config.yaml
d_shared_expert: 0
balance_bias: false
vocab_size: 8192
norm_eps: 1e-06
Below are experts of layer 10 (counted from 0) of a mixture-of-experts language model. Rows are named router (the router's row for the expert), gate (a neuron's input weights, with its number), up (a neuron's input weights, with its number) and show model dimensions 256-383. Each number is 128 + 32 x the weight over its row's rms, rounded and kept within 0 to 255.
Before each expert's rows: a language model's description of what the expert responds to; "comes after" lists some tokens at least twice as common just before its tokens as in all text. This comes from a sample of Wikipedia text that the model never trained on. Tokens count by the router's weight.

# expert 53
Description: Digits in tables and stats. Single digits and numbers in tables, scores, decimals, coordinates and identifiers, such as 0–3, 10.7%, 2017, Votes.
comes after: " |", "–", " (", "|", ";", "19"
router [147 163 132 114 149 118 108 133 137 133 155 140 128 111 118 175 125 124 108 146 151  27 157 105 102 118 120 157 140 190 129 109  70 120 161 142 148 206 194 137 112 119 149 110 164 102 159 112  91 127 136 141 123 115 194 126  94 112  71 137 161 125  98 144  65  98 157 203 142 114 123 126 118 145  83 126 128 209  99 157 153 110  95 134 119  96  10 185 117 194  27 118 104 119 123 112 162 126 147 100 125 144 135 143 131 157  77 101 106 226 138 170 122 107 128 101 144 177 112 178 133 132 138 127 132 128  46 128]
gate0 [207 142 129 138 156 139 107  92 160 152 114  90 143 193 182  96 152  78 123 144 103 149 198 161 143 120 160 129 125 119 111  95 120 160 132  97 181 225 152 112 128 150 133 133  49  92 118 111 127 122 106 163 101 188 171 127 133 154  95 173 202 131 131 110 160 110 129 206 105 151 129 118 125 107 145  76 115 137 164 159 170 140 166 126 169  60 105 110 104 114 129  87 189 146  85 137 116 162 135 158 107 115  94 155 111 121 159 130 144 119 149 177  71 138 122 103 129 133 113 110 171 213  99 157 141  97  69 114]
up0 [171 103 149 161 104 124  65 112  98 162 124 121 107 150 143 143 180 134  73 150 140 133 104 150 111 171  85 135  83 142 116 153 126  96 118 138 105 159 129 114 140 155  63 120 114 153 165 163 176 161 133 142 149 214  46 151 128 136 113 144 136 179 156 153 150 149 100 162 117 117 130 144 120 102 195 129  87 105  65 146  91 152  22  79 135 175 129 115 165 180 108 165 186 135  98 133 135 178 117 134 187 121 196 156 107 119 110 131 129 190 154 190 199  79  93 112  94 152 118 154 125 141 145 123 130 136 190 141]
gate1 [ 78 155 171 153 133  86  91 127 140 135 129 190 116 118 173  68 211 182 122 144 130 146 112 135  81  86 108 123  84 134  73 129 118 112 148  95 192 129  85 151 124  87 153 171 148 137 160 157  59 112 163 224  78 102 116 115 134 109 124 120 162 116 108 138 117 103 145 145 126 152 105 121  58  68 108 159 144 105 193 219 146 139 173 118 144 118 147 128 119 174  86 113 100 116 129 127 102 125 135  89 110 144 106 116 159 164 154  80 152 102 118 134 100 153 124 139  93 130  81  94 124 109 141 121  86  89 136 105]
up1 [103 174 143 150 103 163  79  79 142 148 108 159 122 180 104 106 128  97 174 102 119 145 169 148 162 121 136 117  86 123 121 134 147 111 142 133 104 135 129 130 142 178 105  93 159  98 183  81 135 128 149 119 121 135 128  93 100 179 102 135 112 120  85 137 143 147  94 163 155 105 123 112 111 186  94 129  61  55 118 133 179 152 142  85 137 102 144 145  78 178  56 105 144 131  79 117 136 121 186 125 128 182 137  89  87 117 125 113 145 185  79 105  76  95 130 180 157 133 160 103 175 106  78 109 144 163 136 137]
gate2 [115  91 125 131 118 141 130 129 108 109  66 127 170 202 129 125 128 142  98 103 119 148 105 120 156 133 115 138 128 136 125 138  47 114 105 142 146 121 142  88 142  87  94 108 132 142 128  99 136 103 120  98 186 161 148 128 134 103 123 125 128  98 144 161 166  47 129 135  77 130 118  96 130 144  73 142 144 156 165 155  56  94  75 135 123  72 141 113 102 135 128 159 158 118 147 138  79 153 103 127 180  93  64 115 114 136 139 121 106 156  98  98  96 165 139 198 113 169 175  92 143 177 142 143 160 139 118 148]
up2 [192 160  69 148 130  91 135 150 154 105 130 125 131  79 161  74 116 142 147 117 110  89 160 163 155 113 100 109  96  94 107 141 112  66 103 151 120 116 113 138  81 181 180 127 124 151  67 130 199 151 123 123 191 119  69 104 146 122 119 168 126 124 121  99 127 119 170 120 103 142  98 144 123 152 107 133  76 118  81  95 150  91 120 121 151 120 188 154 166 130 174  80 109 117 119 162 125  86 153  99  98 117  72  97 139 119 138  76  61 122 200 183  89 158 165 131  91  98 127 159 136 112 164 154 183 137 160 137]
gate3 [114  94 159  69 148 115 135 174 140 139 133  85 141 136 180 126 145 122 119 100 179  87 115 155  12 139  98 179 139 131 112 107 148 138 106  87 172 128  90 122 172 178 127 163 154 158 192 128  99 141 134  90 109 189 129 109 102 144 143 112  96 147 108 151 149 165 107 151 130 113 141 184 218 166 110  95 164 126 105 149 194 105 125 146 174 121 138  88 133 108  79  88 185  86  98 158 121 171 114 117 115 100 130 183 114 177 105 161 142 132 128 143 140  88 129 139 111 148 123 113 111 160 103 121 106 140 172  77]
up3 [140 196 170  98 154 139 124 169 135 131 144  96  95 148 140 121 131 126 179 209 104 175 161 135 178 113 126 167 145 130  99 127 150 129 126 221 112  79 150 109  96  81  94 121  94 122 123 120  99 125 145 135 104 159 146 109  86 140 119 155 141  86 101 179 124  84 110 147 117 144 157 160 102 118 144 121 129 118 165  81 119 103  66 116 160 102 130 168 154 137 139 175 138 169 125 172 117 142  78 139 123 122 139 126 151  83 151 132 153 135 137 135 122 163 139  75 181 126 179 116 143 123  76 146 156 131 147 135]
gate4 [133 114 105 110 132 152 115  84 176 131  64  83 139 111 128 105 222 167 110 169  61  81 140 107 101 142 146 126  64 151  78 159 150 170 125 140 123 116 139 100 119 158 171 125 150 116 168  95 130 116  91 137 102  91 130 114 121 129 159 138 153 102 101 176 159  88 123 132 121  88 103 122 193  80 142 131 201 184 127  89 114 167 151 100 130 125 186 145 157 175  88 144 145 102 117 152 124 160  29 111  77  89 127 135 155 147  72 122 123 196 160 133 103 131 150 157 108 126 161 142 144 142 132 135  92 138  99 142]
up4 [112 160  89 143 170  58 120  98 141 111 176 164 160 139 126  90  90 127 156 167 146  99 116 131 141 108 151 120  84 114 148 148 134 124 100 145 150 111 114 132  56 142 134 100 128  86 153 113 152 146 100  68 110  50  92  90 179 104 130 101 158 160 162 172 100 103 162 146 102 168 135 151 119 109 175  59 202  89 161 157 127 167 134  84  97 153 114  99 137 171 116 163 107 118 105 136 149 158 161 134 156 124  92 139 118 122 169 167 114 104 128 103 135 152  95  79 135 125 131 137 128 117 100 144 128 114 116  81]
gate5 [ 82 103 105 135 116 152 122 131  49 134 151 135 136 121 111 133 128 174 163 114 119 126 127  90  39 189 176 164 131 102  99  88  99 105 135 123  82 132 121 136 155 124 129 153 143  65 101 152 146 150 134 123 112  86  71 151 100  42  75 120 153 120  91 103 196  81 125 137  79 149  99 104 127 116 125 118 168 157 173 169  67  83 135 147 140 123  62 138 158 140 128 130 131 142 156  73 134 121 128 138 142 186 172 100  88 129 158 144 137 131  21 101 100 105 135 148 116 159 143 117 153 112 131 101 125 123 124 103]
up5 [143 140 146 149 142 101  58 139  92  73  75 143 183 126 193 167 124 180 155 181  85 121 146 163 148 130 204 140 171 143 142  87  96 149  99 148 228 142  98 171 126  75 134 146 165 120 134 118 141  98 163  96 143 107 180  75 116  79 130  90 131  91 109 174 157 128 148 187 126 174 127  93 122 145  65 112 147 120  82 113 139 121 189 135 165 118 141 133 181 112 137 181  99 149 102 120 125 162 171  90  80 139 114 100 137 116 103  97 197 144 132  60 127 109 163 133 144 144 105 151 129 112 135 132 182 125 149  99]
gate6 [ 90 100  55 150  45 133 108 108 127 179 167 153 155 141 151  95 137  91 117  59 123 117 124 110 110 181 134 110 168 145 131 117 119 155 159  82 163 158 127  68 157 169 134  75 132 130 146 150 117 112 100 145 134 139 172 127 141 138 178  93 112 178 126 104 142 120 144 182 101 145 103  85 120 155 168 126 125 170  94 146 130 161 117 136 179  85 170  98 154 165 156  94  98 166 137 146 146 106 143 129 122 176 201 180 128 110  70 130 105  86 155 137 132 174 164 138 132 150  82  77 120 156 179 180 149 133 120 104]
up6 [106 148 141 111  35  95 156 127 145 109 191 138 186 197 208 147 142  83  83 116 156 155 166 143 140  88  86 183 140 134 127 123 143 133 161  73 167 119 115 116  90 168 156 103 155 140 136 175 144 169 124 113 143 121 123 153 112  78  78 153 152 107 172  99  84 135  84 165 106 122 138 104 148 138 145 172 114 146 182 123 137 130 124 161 138 155 138 157 193 134 153 109  84 146  91 146 141  97 180 129  64 124 168 141 113 155 120 129 113 128 155  62  44 135 126 143 143 174 130  62 163 106  72 183  71 127 120 129]
gate7 [116 127 143 106 153 141  97 137  72 126 110 142 145  94 114 124 117  99 207 132 123  76  87  60 119  99 137 148 102 175 140 152  83  97 133 140 126 125 149 115 154 117 144 121 123 105 147 114 116 209 106 125 104 109 140 117 123 109 145  95  92 138 152 140 134 135  78 166 176 172 107 111  85 126 163  47 206 155 146 154 153 191  78 187  96 101 106 124 208 121  98 105  80 153 103 129  85  92  89 107  93 139 171 149 154 127 146 186 197 125 147 101 168 117 103 116  99 182 138 116 132 132  97 147  95 117 172 101]
up7 [132  90 183  60  74 132 124 148 144  83 121  75 103 106 151 205 151  98  99 168  92 108  98 122 122 157  95 108 145 160 209 168 183  77 149 176  68  69 117 123 120 172 128 122  89 102 169 145  98 131 147 107 158 150 136 116 109 129 144 107 137 121 177  61  96 176 103 134 124 122 134 111 154 162  93  46 125 138  42 121  57 144 137 144 142  95 151  87 181 120 140 122 120 110  69 135 111  74 122 143 120  78  92 142 151 100  90 101 139 154 124 184 144 123 119  83 147 123 152 161 125 169 143  97 125 182 123 126]
gate8 [110  83 117  79 170 179 121  89 129 123 117  92 123 119 145 149 190 121 125 138 130 159 111 121  94 117 144 133 154 136 143  86  54 155 146 186 102 169 140 166 151  88 104 142 173 160  93 138 155 121  95 150 103 122 141 115  81 154 171 147 124 110 135 153 160 168 134 164 146  98  85 122 103 124 105 115 132 119 156 143 145 157 179 107 137 187  69 104 152 101 109 137 154 108 131  94 140 167 128  91  93 195 111 209 129 142 185 131 140 145 190 195 129 130 168  94 132 158 120 159 137 107 159 173 123 162 157 130]
up8 [ 47 133 116  92 107  73 148 157  74 114 131 103 141  96 169 178 145 142 122 116 113  79 166 173 128 127  87 134 153 140  94 160 102 106 110  93  96 129 114 131 164 160  77 163 142  90 179 166 150 149 145 122 151 138  83 147 125 106 143  90 124 133 144  93  88 120 156 129 138 149 215 186 127  67 170 149 117 163 114  79  77  66 117 110 164 122 132 105  87  98  93  80 147 141 144 134  52 157 153 106 113 113 126 110 129 132 135 164  65 163 105 126 131  99 102 157 128 105 194 109 117 104  92 141 112 143 146 112]
gate9 [159  97  83 131 119 102  88 151 174 120 145 104 161 159 101 157 130  81 166 126 131 112 150 148 145 118 123 186 184 153 157 203 101 124 123 111 166 141 125 115 113 122  79 119  74 154 131 113 109 168 113  89 153 165 136 108 130 139 131 124 161 117 141 156 116 104 141 134 109  98  89 135  70 221 157 185 129  13 140 152 142  78 171 143 121 128 155 159 142 164 113 139 102 104 145 165 162  66  96 130  99 156 126 122 195 101 104  86 125  86 103  93 119 124 185 141  96 119 119 186  74 138 119 168 188 144 145 116]
up9 [123 126 127 117 131 124 166 125 102  77 147 154 137  93 145  85 145 138 108 117 122 112 132 119 134 102 132  98 153 111 113  27 118 124  56  96 147 120 171 212 116  67 141 164 115 102 122 131 132 145  79 155  94 168 154 160  93 104 167  32 137 217  85 119 112 103 162  92 136  76 124 109 158 128 134  57 135 147 161  79 106 169  69 120 178  63 127 162 158 120 190 156 123 138 134 112 110 133  93 120 150 145 184 130 123 102  99 167 141 142  69 147 140 163 107 171  97 136 126 113 114  99 128 124 112 105 187  92]
gate10 [ 42  91 141 140 148 128 158 161  79 146  85 124 104 125 168 137 116 137 140 144 106 109 125 109 130 119 152 122 132 135 118  84 186 159  62 151 203 172 149 135 160  84  96 171 132  90 141 126 116  91 112  63 168 144 150 140 202 140 133 122  84 129 227  99  87 146 194 144 120 168 127 161 132  98 157 170 179 178  78  91  73 181 113 118 121 197 153 178 108 119 168 116 102 126 146 128  90 150 127 195 107 160 129 137 178 202 138 133 137 123 135 156 176 139 212  67 143  84 151 172 111 179 165 131 129 146 117 127]
up10 [145 150 134 132 151 131  28  96 126 110  87 155 106  74 155  94 104 138 150 126 128  71 117  98  59 136 160  84 182 184 101 128 102 149  88  68 105  69 133 108 130  95 148  91 104 128 184 123 112 116 127 130 161 126 147 108 145 148 185 135 153 106 196 128 115 141 129 154 150 141 134  67 121 135  93 100 138 148 121 166 112  84 182 120 108 107  97 213 143 124 149  44 106 111 178 141 180  96  95  92 155 156 146  80  96 125 129 149 105 156 132 125 159 162 143 133 109  83 151  99 122 177 136  94 123  98 120 145]
gate11 [134 179 106 135 144 125 121 102 154  86  99 147 155 103 114 139 130 126  48 133 131 209  59 135 133 200  87  86 106 116 126 159 142 121 158 150 158 111 142 125 137 123 118 169 125 116 120 144 124 116 154 148 107 162 129 160 102 149  57  77 119  78  81 150 101 134 198 168 133 184 105  77 117 104 157  90 127 103  87 128 112 139 143 238 125 123 148 129  94  56 111 131 101 132 117 133 117  70  99 162 149  84 142 124 120 116 194  64 186  92 161 132 142  99 131 188 146 200  66 179 140 125 137 127  88 117  95 163]
up11 [193 119 119 166 132 138 155 102 173 145 167 103 150  97 135  56 138 134 124 114 135 110 150  91 105  76 188 146 164 146 159 130 127 132 129 115 125  97 121  93 106 128  99 126  71 127 142 112  70 124 116 151  90 188  90 167 100 167  96  93 137  94 116  84 121 141 152 136 189 164  97 166 169 174 174  91 134 136 158 146  90 100 152 203 174 117 195 175 120 170  99 183 146 160  69  84  94 135 144 131 139  82 128 147 110 157 113 152 149  77 123 141  96 117 158 141 125 117  64 105  86 110 140 130  88 120 108  96]
gate12 [104  71 183  80  99 131 148 120 174 129 182 173 167 122 139 126 155  99 188 106 146 223 110  61 143 117 131 107  82 141 102 147  96  96 103 159 144 136  71 114 128 119  96 154 112 126 165 159  84 120 139 131 143 109  79 205 148 155 135 166 194 119 102 104 144 160 158 165 163 184 134  85 112 172 167 119 163 161 133 187 137  83 141 137 153 111 206 154 185 122 161 134 123 204 143 109 157 155 174 141 169 140 110 142  95 170  85 134 151 141 154 189  71 173 131  96 142 113 112 163 102 131 143  73 129 153 108 125]
up12 [ 88 140 140  73 158 127 118 119  52 116 183 119 163 134  45 103 133 130 172 196 141 135 135 131 175 188 154 131 119 103 123 142 123  89 150  87 143 142 115 137 113 152 101 119 185 117 111 129 102 167 106 139  76  97 119 125 146 140 119 109 131 118 208  91  67  76 127  86 138 131 114  81  91 114 108  68 134  87 119 104  58 157  90 127 119 162 161 144 138 153 169 111 186 103 157 131 151 143 132 183 114 114 143  63 118 200  90 113 128 223 134  82 121 111 150 150 157 134 112 167 153 121 103 151 104  67 147 137]